config = dict(
    num_hidden_layers=9,
    lr_router=0.000988,
    num_attention_heads=3,
    rope_fraction=1.0,
    optimizer='soap_variant',
    weight_decay=0.079,
    schedule='wsd',
    dataset='wikipedia_en',
)
Below are experts of layer 5 (counted from 0) of a mixture-of-experts language model. Rows are named router (the router's row for the expert), gate (a neuron's input weights, with its number), up (a neuron's input weights, with its number), down (a neuron's output weights, with its number) and show model dimensions 192-383. Each number is 50 + 12 x the weight over its row's rms, rounded and kept within 0 to 99.
Before each expert's rows: "comes after" lists some tokens at least twice as common just before its tokens as in all text; "comes before" lists some tokens at least twice as common just after its tokens as in all text. This comes from a sample of Wikipedia text that the model never trained on. Tokens count by the router's weight.

# expert 10
comes after: " ", "201", "200", "–", ".", "202"
comes before: " |", ".", "–", ",", ";", " |\n"
router:65 61 64 53 62 47 70 56 34 78 49 53 52 53 44 38 67 46 39 51 63 56 44 45 46 64 58 35 50 32 63 46 50 51 36 40 48 75 39 56 60 65 38 67 59 46 40 52 69 30 56 53 35 81 69 34 62 57 44 46 41 57 51 26 65 57 56 42 25 44 79 41 52 44 61 39 36 48 46 65 55 58 41 42 43 66 48 69 51 62 46 54 31 52 61 52 62 67 21 43 28 68 56 35 53 48 57 51 38 39 44 52 35 30 47 59 38 37 57 52 49 33 37 58 57 55 50 64 50 51 52 46 47 41 57 58 62 45 66 57 83 23 46 39 43 48 49 44 42 42 64 48 56 52 47 69 34 69 38 35 35 44 43 42 35 35 57 61 57 34 44 42 53 47 74 55 38 40 45 64 35 43 34 60 52 72 60 64 61 66 47 39
gate6:53 30 41 36 44 63 62 51 22 41 44 58 56 34 70 71 48 45 55 48 58 45 68 52 43 66 36 44 63 54 54 31 50 41 37 22 49 42 59 53 56 58 69 63 82 55 51 50 50 77 36 60 68 68 43 64 36 57 40 69 62 61 58 57 60 47 51 52 56 34 77 39 58 49 59 40 58 38 70 27 59 62 36 69 61 56 38 54 37 46 49 24 52 59 61 53 76 40 55 49 48 64 40 37 57 42 74 44 35 50 41 50 50 51 59 41 17 55 42 39 37 46 42 55 54 41 66 41 56 17 45 54 53 52 38 41 69 51 72 53 63 61 51 49 65 60 36 64 41 29 55 73 53 46 63 48 43 45 49 54 47 36 35 39 31 64 28 35 40 57 55 51 62 57 63 54 46 35 46 47 42 48 53 44 66 58 43 61 66 71 38 62
up6:33 42 47 61 52 28 39 40 32 64 42 58 50 32 07 33 42 58 61 61 45 53 43 32 62 54 49 57 55 69 41 60 54 26 47 48 58 49 61 53 44 49 61 51 57 47 46 62 53 52 61 28 61 33 50 43 63 65 62 52 64 49 56 47 49 66 61 53 37 62 34 55 37 56 53 68 53 51 50 27 48 35 43 72 65 55 72 55 48 62 40 39 39 41 39 45 64 44 40 38 57 53 41 38 59 41 52 65 59 43 52 53 41 59 44 79 67 58 48 52 41 35 32 58 49 55 66 43 56 58 42 51 63 57 50 63 42 48 37 38 59 52 50 41 73 48 48 47 34 40 44 42 31 33 48 41 47 51 67 53 19 55 45 39 80 41 61 48 38 49 45 59 60 55 51 34 72 26 45 54 36 39 58 45 46 41 55 51 57 54 49 43
down6:46 63 54 45 50 59 28 39 44 51 52 51 36 68 53 60 39 49 50 41 54 46 84 51 51 54 45 51 62 78 41 36 52 36 41 42 39 38 34 58 52 51 42 53 39 43 62 47 51 48 46 58 43 58 17 53 25 56 45 68 40 43 89 55 59 52 55 48 69 54 36 41 33 67 49 59 65 38 67 52 44 37 43 58 50 43 79 30 42 57 51 39 58 62 40 59 56 54 50 51 42 45 71 43 56 46 31 33 28 47 40 32 52 61 51 33 58 43 59 34 77 65 66 52 68 38 64 51 51 55 37 61 35 64 57 43 73 71 44 44 55 40 44 50 61 45 39 47 57 55 37 70 48 46 57 46 43 82 32 37 54 25 42 10 37 53 32 55 57 38 54 60 56 46 46 65 37 44 40 49 49 26 44 19 65 83 28 32 53 48 48 60
gate7:41 49 38 45 23 56 51 56 56 54 41 56 65 45 54 53 34 60 48 42 48 67 40 47 63 35 41 41 35 36 70 46 34 78 55 42 72 47 36 59 29 35 33 28 46 41 50 37 58 64 53 55 46 44 45 78 39 55 64 35 31 63 54 55 34 29 52 55 52 53 43 66 49 37 45 69 33 65 60 43 64 56 32 74 66 59 59 54 44 60 48 70 50 34 70 46 53 33 70 24 46 43 53 41 51 43 46 54 57 35 66 59 52 42 66 76 39 54 17 51 54 54 31 51 68 20 52 41 49 60 47 45 41 46 53 40 53 76 59 75 53 62 67 42 49 47 56 52 36 41 57 43 42 26 46 45 50 54 34 46 35 57 49 39 47 56 31 56 58 62 62 45 46 49 46 45 44 31 27 44 65 45 65 31 60 43 54 34 47 58 66 43
up7:77 48 40 21 20 63 66 32 47 33 40 56 87 44 56 60 52 58 37 52 48 73 55 37 59 49 38 49 52 54 66 64 42 57 64 43 46 54 50 68 43 50 41 62 31 33 67 39 31 53 63 26 24 57 49 70 37 43 50 35 48 47 46 50 56 61 52 59 37 63 51 35 48 80 65 51 47 40 64 43 45 59 34 71 55 44 70 56 49 53 45 37 48 87 54 44 80 42 50 56 48 47 55 57 54 65 57 68 49 35 37 70 35 64 50 72 52 52 46 73 53 55 63 38 62 47 33 42 57 54 61 42 43 53 28 48 57 70 74 64 48 42 57 60 53 50 70 51 63 67 63 39 62 53 41 49 52 64 67 49 46 51 42 48 59 38 58 58 62 52 76 36 55 48 48 61 65 42 45 73 51 60 28 55 80 54 52 39 38 49 47 44
down7:62 58 49 50 60 51 35 54 36 15 52 55 68 60 53 65 57 32 41 62 51 28 54 53 58 39 48 54 55 54 54 62 41 63 63 39 47 61 58 29 52 52 45 62 42 69 68 28 34 49 74 53 59 49 44 61 36 41 52 51 43 53 62 64 56 34 33 61 53 64 33 39 62 37 51 61 49 65 44 51 47 38 33 55 52 55 57 49 49 57 24 42 53 51 79 38 50 49 60 44 82 48 27 64 57 49 62 58 46 37 86 51 49 28 53 35 51 40 27 53 55 51 40 65 64 43 71 61 49 38 36 32 47 49 54 59 66 69 48 64 65 48 34 32 15 14 41 51 39 51 62 48 62 38 52 50 47 67 35 44 51 49 39 38 49 63 27 43 44 55 74 67 70 51 50 72 35 42 39 59 77 59 52 56 61 44 63 39 52 53 46 23
gate8:50 55 39 77 32 48 64 63 49 53 63 59 57 59 61 65 50 57 59 55 62 62 50 46 68 41 43 66 55 31 43 68 47 41 39 65 58 60 63 77 34 31 62 50 67 74 63 69 39 70 61 60 53 37 47 47 28 44 53 46 54 36 48 27 42 48 01 40 74 55 38 66 41 56 44 48 31 37 47 67 68 43 40 50 41 64 57 65 38 50 55 49 28 51 51 48 39 38 53 41 50 37 51 62 39 37 40 54 41 74 44 18 72 54 65 33 52 55 64 55 59 41 53 55 50 47 49 45 60 57 68 52 64 47 45 57 54 60 52 57 40 56 72 52 51 64 68 67 75 49 53 31 55 36 43 69 50 55 38 39 36 56 40 33 61 58 71 38 49 54 63 35 35 40 18 48 46 52 47 58 60 52 40 55 57 48 42 34 50 38 47 75
up8:46 43 68 60 62 39 38 49 38 39 51 43 54 67 61 58 64 31 38 64 32 40 58 58 50 54 39 52 27 53 25 27 54 50 46 68 45 52 51 40 63 51 57 51 50 34 45 47 62 49 49 64 61 36 56 66 52 51 47 38 67 56 44 54 41 48 51 75 72 61 69 44 63 65 62 61 47 48 56 75 37 52 67 47 62 54 48 49 70 62 52 31 37 58 56 63 40 23 59 56 29 48 44 72 52 38 61 55 68 46 68 22 67 49 56 66 46 52 44 38 60 70 52 36 57 16 49 58 32 57 53 60 48 49 42 40 72 62 52 56 53 55 56 63 51 57 48 32 49 45 30 41 70 52 37 61 42 44 40 49 53 43 60 59 75 34 51 38 58 51 36 44 53 47 56 50 35 47 42 59 61 27 41 48 53 52 49 41 42 65 26 24
down8:32 36 42 57 56 38 49 26 40 47 53 70 50 47 53 42 36 27 67 50 54 35 38 38 48 84 67 56 46 54 65 48 47 66 53 31 47 68 53 61 52 36 44 72 51 39 44 53 57 52 69 62 39 59 35 70 59 48 62 43 40 53 58 38 73 64 61 49 51 49 53 59 67 50 62 61 72 57 43 38 42 55 52 39 66 36 54 64 40 42 32 47 43 37 61 27 47 51 50 61 37 42 58 34 36 50 58 51 39 35 65 38 47 54 35 56 56 73 57 40 66 39 62 39 54 49 42 50 61 30 60 55 58 70 52 54 58 50 33 59 65 50 29 51 40 50 45 34 42 66 29 61 44 65 37 47 48 35 51 44 27 60 48 36 61 49 54 52 43 67 41 47 35 46 59 31 41 53 47 50 40 38 60 54 49 14 53 69 28 54 53 51

# expert 15
comes after: " |", "|", ";", "2", "^{", " km"
comes before: " |", " |\n", " (", ";", "\n", ")"
router:42 29 63 36 58 80 40 47 58 65 52 21 62 73 69 48 37 47 51 47 42 63 61 48 63 62 45 65 37 71 38 52 43 42 53 60 69 57 39 20 68 35 42 49 79 40 46 83 42 36 29 45 27 54 43 54 70 63 54 43 28 51 49 54 77 60 53 52 49 60 26 51 42 54 44 45 44 31 52 49 68 40 63 62 48 48 37 73 48 35 52 54 54 37 77 53 40 50 26 28 61 36 48 60 43 45 68 60 47 51 63 53 26 49 46 66 38 29 38 54 44 61 33 62 51 50 61 39 57 53 58 44 18 55 55 36 62 44 45 35 67 33 61 38 52 54 50 43 52 60 49 50 62 51 25 43 42 54 37 65 46 55 68 63 47 48 35 62 68 51 45 47 47 51 42 42 54 78 37 58 65 40 36 60 43 41 53 33 47 46 47 60
gate3:41 47 36 39 61 69 35 35 65 63 55 54 71 51 61 32 49 51 55 45 50 44 53 39 44 51 46 44 63 52 41 68 38 69 51 50 48 64 30 29 51 66 29 44 37 56 60 49 45 62 42 52 28 62 40 50 62 23 46 51 30 40 30 45 55 31 38 23 60 67 50 64 51 45 54 37 63 43 39 57 42 27 45 58 58 34 58 69 56 42 44 34 40 37 52 60 42 41 46 48 79 55 44 58 65 62 43 41 42 31 57 56 57 53 49 52 56 44 26 54 58 47 30 51 79 51 55 54 71 29 26 48 45 47 59 61 60 64 54 52 39 46 57 55 61 62 63 37 48 25 46 58 43 22 72 59 52 53 67 58 52 51 46 51 49 30 55 74 26 54 61 75 36 54 29 37 35 49 39 52 72 54 28 48 27 40 47 60 41 47 60 51
up3:44 38 30 28 39 43 42 68 58 42 57 60 52 34 55 63 42 52 33 36 42 35 43 70 42 46 48 33 25 47 47 52 26 77 50 59 43 47 66 31 51 47 56 60 39 44 46 53 40 53 34 59 55 57 42 26 18 44 54 61 53 43 56 57 28 61 55 50 57 56 54 37 24 40 49 66 49 48 45 57 67 52 51 42 44 47 56 41 53 46 68 43 39 52 57 65 45 47 53 52 48 22 45 52 54 56 40 30 34 49 37 65 45 56 49 41 44 50 65 73 60 46 46 63 47 56 70 40 45 48 49 69 55 39 41 43 61 51 27 60 48 48 49 31 54 53 60 56 42 27 51 46 37 57 67 51 58 63 59 44 56 45 66 57 63 50 50 62 48 63 61 72 45 65 63 69 59 73 40 51 86 38 30 40 28 63 33 35 31 16 34 59
down3:46 49 67 49 49 52 62 61 56 53 42 34 43 32 54 70 39 40 52 48 64 47 45 53 41 57 24 43 49 27 27 46 53 18 59 69 54 79 62 52 65 51 43 55 51 72 53 57 36 45 37 66 61 75 51 44 41 46 44 79 50 26 49 59 47 53 63 31 42 68 41 63 73 43 37 60 57 63 40 31 39 57 45 49 46 67 49 51 60 25 46 76 57 38 60 45 61 64 80 67 68 41 54 56 36 39 34 46 45 54 49 48 61 37 52 57 45 49 45 54 51 67 46 50 29 47 54 39 43 71 35 52 52 54 49 60 56 38 33 42 53 51 48 57 48 60 59 51 73 33 46 70 36 64 36 61 43 51 41 54 26 46 67 39 49 60 42 49 43 19 52 72 65 44 76 62 51 54 26 52 48 64 56 39 26 59 47 60 53 55 49 43
gate4:37 53 45 48 73 62 46 48 49 46 36 33 61 56 49 60 55 52 40 53 29 66 58 59 34 47 68 46 68 54 50 63 57 66 39 40 30 57 64 53 41 61 43 38 46 65 37 49 62 60 25 40 42 53 39 50 40 69 38 50 48 47 57 62 61 62 51 72 60 56 72 50 23 47 41 53 42 53 61 45 48 37 56 44 49 28 76 55 54 51 51 50 36 67 52 52 45 63 62 42 39 57 64 32 42 61 54 59 43 29 87 38 53 53 35 70 47 46 36 78 45 40 51 39 68 55 50 56 44 54 44 36 19 52 60 54 50 25 60 52 29 40 55 27 56 39 41 49 52 61 61 35 40 64 50 44 50 41 46 42 40 60 60 45 50 54 50 61 27 33 50 44 46 37 53 46 32 42 61 34 53 51 44 53 61 72 62 62 72 56 32 50
up4:48 58 61 53 48 65 74 68 26 35 51 65 41 48 38 50 71 37 34 23 64 63 31 51 44 55 48 44 64 41 56 62 28 32 60 46 44 28 59 49 49 62 30 41 70 37 40 36 56 66 57 44 49 43 44 48 45 48 45 45 55 48 53 36 57 27 56 39 28 44 46 44 55 54 40 29 71 81 47 60 44 62 59 48 44 33 42 29 33 38 40 45 54 52 46 61 64 09 53 24 62 43 58 50 67 49 44 54 66 45 32 46 26 49 50 44 40 69 63 53 44 50 43 43 48 48 49 56 63 41 27 89 52 48 54 43 54 62 70 35 60 53 58 36 36 31 83 44 51 57 46 61 59 42 62 27 52 59 54 34 58 32 20 53 51 43 62 53 54 47 47 48 49 74 52 46 38 42 56 48 32 47 57 40 42 40 50 37 38 42 42 34
down4:54 38 32 60 53 65 37 29 45 50 30 61 47 64 32 53 56 34 56 75 42 47 18 49 54 50 69 42 41 43 58 45 42 43 63 54 36 53 37 68 51 34 22 49 43 64 44 44 49 44 55 65 43 45 56 52 43 73 57 53 61 60 44 38 64 63 54 44 41 68 54 39 51 55 56 62 31 41 58 25 35 79 68 64 47 63 64 50 60 53 47 54 31 82 51 52 51 53 70 44 60 52 36 29 60 56 64 63 59 55 48 63 55 58 50 69 41 44 55 46 43 51 40 58 64 47 36 60 50 44 45 64 50 55 51 27 67 44 55 33 43 41 41 48 70 55 28 60 73 50 53 37 53 40 45 49 49 41 53 39 55 64 53 64 62 41 68 41 45 40 52 49 48 43 69 55 40 60 25 56 64 44 49 18 64 31 56 42 40 64 62 28
gate5:55 73 32 65 51 48 61 59 57 42 44 48 26 52 39 70 56 49 33 74 52 43 45 46 66 51 57 56 54 60 60 33 34 36 60 52 61 44 57 44 66 60 49 71 51 47 54 52 62 42 24 46 68 23 60 53 52 57 57 63 38 39 42 40 40 39 65 58 45 34 83 57 60 48 37 36 32 38 36 58 47 46 47 61 54 55 50 57 55 54 45 61 51 69 54 73 49 50 50 53 38 61 67 45 47 59 50 57 50 61 54 53 42 51 53 62 32 46 52 46 37 37 42 23 38 52 57 63 53 48 40 31 66 55 50 57 46 40 57 54 52 42 38 47 33 41 51 34 52 56 55 47 40 34 26 49 32 53 27 29 39 68 40 68 38 42 59 55 63 56 45 72 37 36 44 34 45 63 43 65 56 53 47 67 40 60 50 50 53 45 45 39
up5:58 52 36 54 46 40 43 63 33 59 43 53 61 31 40 54 45 58 38 36 45 70 51 73 68 39 54 69 61 45 58 46 69 78 65 39 20 57 48 36 29 32 53 53 38 77 62 61 50 52 46 43 53 53 55 28 49 32 23 42 52 48 54 62 63 48 51 51 34 67 37 56 43 42 32 50 58 39 62 40 74 55 55 59 41 32 46 58 47 47 55 46 26 43 63 47 19 39 46 45 48 41 21 49 48 30 57 43 43 46 56 39 37 57 53 69 59 59 60 43 62 54 67 47 34 38 30 57 34 43 60 55 34 52 70 69 61 37 43 29 60 34 63 51 39 45 56 45 59 53 53 46 70 65 52 60 25 34 56 57 52 42 52 50 56 43 38 33 47 41 57 44 43 49 69 59 63 47 64 44 48 56 58 61 52 48 25 70 55 47 68 61
down5:56 49 41 49 50 29 49 58 55 62 40 54 57 73 49 34 20 42 44 39 53 41 47 64 51 60 48 41 43 56 51 57 47 35 59 45 32 66 40 49 63 71 55 46 45 53 75 50 59 48 56 44 43 47 58 58 48 50 46 39 45 68 66 51 48 42 80 58 37 33 38 68 55 52 57 61 51 56 46 41 37 39 58 41 18 42 55 43 61 40 58 51 44 64 54 61 36 46 34 41 52 51 45 55 57 46 48 56 50 65 51 64 46 41 49 72 44 65 52 34 45 59 55 70 42 63 71 46 55 45 43 75 59 30 47 60 98 62 68 58 53 45 55 68 43 63 36 60 47 38 64 52 56 63 41 61 58 47 53 61 60 53 46 63 53 66 60 86 62 49 35 42 59 63 58 59 55 57 66 57 45 53 52 42 66 22 43 45 73 60 40 37

# expert 13
comes after: " |", " ", "|", ";", " (", " in"
comes before: "1", "0", "2", "3", "4", "6"
router:52 69 55 57 70 56 68 60 31 75 41 50 56 30 47 42 48 33 48 41 54 57 71 31 58 50 36 53 39 28 49 29 69 52 54 69 51 66 56 23 49 68 46 48 51 59 74 45 48 71 57 50 44 40 44 37 54 54 53 76 40 66 43 70 36 57 58 36 44 69 46 36 70 57 42 46 46 46 63 51 60 69 57 63 40 62 41 57 43 42 56 40 65 53 46 62 53 49 59 52 19 42 39 39 43 53 64 43 49 63 46 42 52 63 65 59 48 64 65 52 50 66 53 49 50 30 40 76 63 69 34 44 68 55 48 37 37 40 28 57 37 44 41 68 38 64 49 48 53 73 55 29 40 16 47 52 66 54 48 48 34 50 46 52 71 38 43 43 27 44 42 37 69 71 56 44 64 49 59 35 56 67 52 60 45 61 54 65 40 13 42 49
gate4:42 60 66 46 82 64 55 42 38 49 50 37 51 54 52 50 62 18 58 42 34 59 72 40 50 56 47 68 48 47 56 46 43 37 54 45 52 61 53 53 61 40 51 54 61 42 65 44 56 55 35 73 57 22 35 65 54 39 45 43 62 59 49 61 68 43 43 51 39 63 57 36 67 42 99 59 46 47 39 62 54 27 58 46 43 65 37 55 61 31 36 43 29 43 33 70 53 48 45 68 53 74 60 38 66 50 52 35 67 33 62 68 30 28 51 49 62 53 64 46 40 71 27 68 58 45 52 48 56 65 39 66 44 30 54 41 55 34 35 36 49 49 61 54 48 35 57 48 50 60 38 24 32 47 64 42 60 58 44 38 50 65 54 29 71 45 71 43 37 76 30 30 33 62 39 44 52 59 60 60 44 55 50 68 68 51 68 74 43 55 40 43
up4:63 55 70 37 71 70 51 32 33 50 48 52 42 66 47 50 71 37 55 45 69 65 47 60 43 49 66 55 80 71 48 46 34 62 64 46 48 56 53 39 56 43 52 60 38 55 54 59 62 44 46 82 57 50 45 71 59 26 47 36 74 44 47 61 50 32 42 75 55 58 44 43 44 55 79 62 44 67 40 29 53 59 51 39 37 66 62 72 62 30 43 58 66 60 59 63 52 46 58 81 48 43 64 28 56 36 35 42 58 41 45 60 48 32 39 65 46 54 61 59 73 43 37 67 57 67 60 44 46 50 57 57 63 51 48 54 54 30 25 41 52 56 40 59 40 54 54 43 46 70 37 46 50 32 62 32 88 52 40 43 31 59 57 56 66 65 72 59 49 72 47 32 36 53 65 53 45 52 46 68 47 47 51 48 59 44 51 65 55 22 43 38
down4:57 44 52 55 39 39 68 48 55 59 30 63 49 23 39 45 21 43 49 35 49 43 45 43 41 55 66 76 61 45 69 42 47 38 56 57 54 58 43 47 56 65 60 67 39 54 64 51 38 66 53 62 69 53 69 37 43 42 55 32 55 74 76 38 43 58 50 45 36 39 31 38 59 48 45 54 57 48 36 42 36 60 46 48 55 62 54 55 44 54 50 53 52 50 55 50 50 51 56 30 47 66 49 42 52 55 67 46 36 49 50 43 54 34 35 45 40 48 56 49 57 54 27 49 60 37 47 41 50 51 53 55 59 56 55 53 74 36 47 54 36 51 45 54 59 41 48 54 74 68 62 50 43 40 49 47 53 60 35 54 49 59 58 53 36 55 34 75 52 56 70 31 51 31 34 47 44 30 32 47 52 64 52 29 58 63 40 45 41 40 83 50
gate5:41 63 34 45 59 38 43 50 38 55 53 67 37 60 49 66 30 37 68 39 48 65 66 58 52 59 68 58 43 42 53 50 57 43 42 53 50 51 55 50 69 51 53 58 49 50 53 41 56 37 41 71 51 59 54 41 39 48 54 61 61 54 53 35 38 48 54 50 50 50 38 55 56 42 67 51 21 58 30 51 65 61 49 50 71 59 52 43 56 42 43 41 72 55 42 50 50 48 63 48 58 40 61 44 69 58 54 48 65 51 75 43 48 47 59 56 64 58 57 37 46 61 46 34 47 34 38 31 28 48 73 37 45 48 65 56 50 57 24 51 39 63 22 48 40 79 51 64 68 51 67 51 49 55 44 57 53 51 50 47 59 56 35 55 39 64 30 37 42 67 49 47 81 42 37 66 52 49 48 62 43 52 40 53 41 44 39 61 78 52 65 55
up5:59 63 54 35 62 57 34 59 58 46 35 53 49 64 57 51 69 32 44 62 57 42 21 61 57 37 50 26 58 82 58 46 49 68 55 63 50 40 44 45 34 28 44 44 51 53 67 55 34 42 38 49 51 44 49 63 55 79 73 22 48 61 43 72 76 42 81 48 49 40 44 41 41 49 52 29 58 53 30 49 54 43 38 54 39 46 42 61 48 67 52 33 39 42 43 47 45 36 54 65 39 37 61 43 43 39 66 42 47 56 55 53 32 60 48 47 61 54 66 67 35 73 63 41 66 26 44 33 49 31 45 50 38 44 38 47 61 31 49 42 52 31 57 41 49 46 75 45 37 45 38 41 42 43 50 61 40 55 30 66 58 47 56 50 48 67 61 47 48 36 55 44 47 47 60 43 61 35 53 55 46 57 68 32 41 62 61 58 60 62 58 51
down5:46 52 67 40 41 50 40 56 52 42 53 62 55 42 29 22 48 44 65 47 42 35 43 45 54 23 60 47 55 51 21 54 63 44 47 57 56 57 44 32 39 29 51 60 43 50 68 67 53 43 61 40 52 50 35 43 37 52 28 53 57 35 53 48 58 65 50 57 58 38 53 70 55 71 64 62 50 34 45 53 41 60 41 67 35 38 46 62 49 56 62 61 28 59 33 45 59 22 55 54 46 56 61 61 53 46 55 57 37 26 46 67 41 52 41 63 51 70 49 61 47 51 29 46 64 34 20 54 57 59 39 26 35 52 42 56 57 31 38 51 61 40 41 46 81 69 44 46 33 50 35 57 43 43 68 58 45 67 31 40 31 56 64 50 47 34 27 48 51 58 52 48 43 40 53 26 57 64 50 47 46 67 55 50 63 51 59 27 59 40 64 52
gate6:44 49 54 52 63 54 48 63 52 45 39 48 63 54 34 41 49 18 52 44 68 52 64 55 59 62 57 62 31 45 50 52 44 73 35 54 59 46 36 61 53 56 50 60 44 47 57 58 43 32 62 50 54 57 36 79 47 76 45 50 57 31 49 53 25 60 45 56 48 68 33 46 48 61 53 31 67 56 57 46 43 40 51 42 38 66 23 72 48 43 47 52 60 76 65 56 38 66 72 46 45 54 56 36 36 66 69 37 65 40 32 42 40 51 57 66 27 53 38 53 35 56 48 55 58 46 55 51 69 48 31 81 48 40 44 46 32 45 54 74 51 54 44 48 45 48 55 62 64 51 48 41 53 57 39 47 72 60 50 48 54 30 50 43 71 59 33 53 58 46 63 67 30 54 28 35 47 61 27 29 36 41 36 37 31 54 40 58 64 64 39 70
up6:47 38 36 69 47 33 52 69 46 52 56 57 49 38 38 46 57 81 55 37 59 61 55 48 45 44 38 53 38 60 48 50 19 52 47 45 73 55 53 32 56 63 54 57 42 34 47 54 62 80 45 60 76 63 42 55 67 65 55 39 52 43 54 26 44 62 64 34 36 36 43 43 45 52 49 56 36 41 56 63 57 50 46 32 25 74 43 52 54 55 69 47 34 46 46 32 33 44 30 58 61 46 57 70 41 47 42 55 40 53 63 49 55 65 49 55 60 69 49 39 54 27 60 43 43 40 61 38 48 45 65 61 51 66 48 58 60 56 58 88 55 39 54 30 49 81 42 43 47 40 78 32 48 40 60 51 74 56 42 47 53 59 47 36 39 65 49 48 43 46 15 52 45 73 78 31 62 48 56 58 35 52 54 40 59 63 47 36 51 49 63 46
down6:36 46 45 38 36 67 33 46 39 79 30 59 56 47 43 52 61 47 38 54 69 59 42 41 54 32 53 26 32 59 70 71 53 76 64 60 68 43 55 51 44 52 48 50 65 55 34 75 44 63 24 59 45 31 42 65 56 46 48 48 56 62 70 71 47 69 42 62 51 43 65 58 53 51 41 41 46 50 52 47 55 66 50 50 45 50 48 50 29 35 33 34 57 56 49 27 39 44 58 58 24 60 38 42 33 26 48 52 28 55 38 55 39 58 61 59 51 53 66 52 43 41 47 36 57 46 54 66 46 47 52 55 40 33 35 50 70 55 52 50 54 40 36 40 53 47 61 44 58 51 61 42 38 55 54 30 78 37 66 58 53 58 48 45 52 50 48 56 52 64 48 61 31 64 49 47 59 77 46 37 67 45 57 55 55 28 34 35 44 42 46 42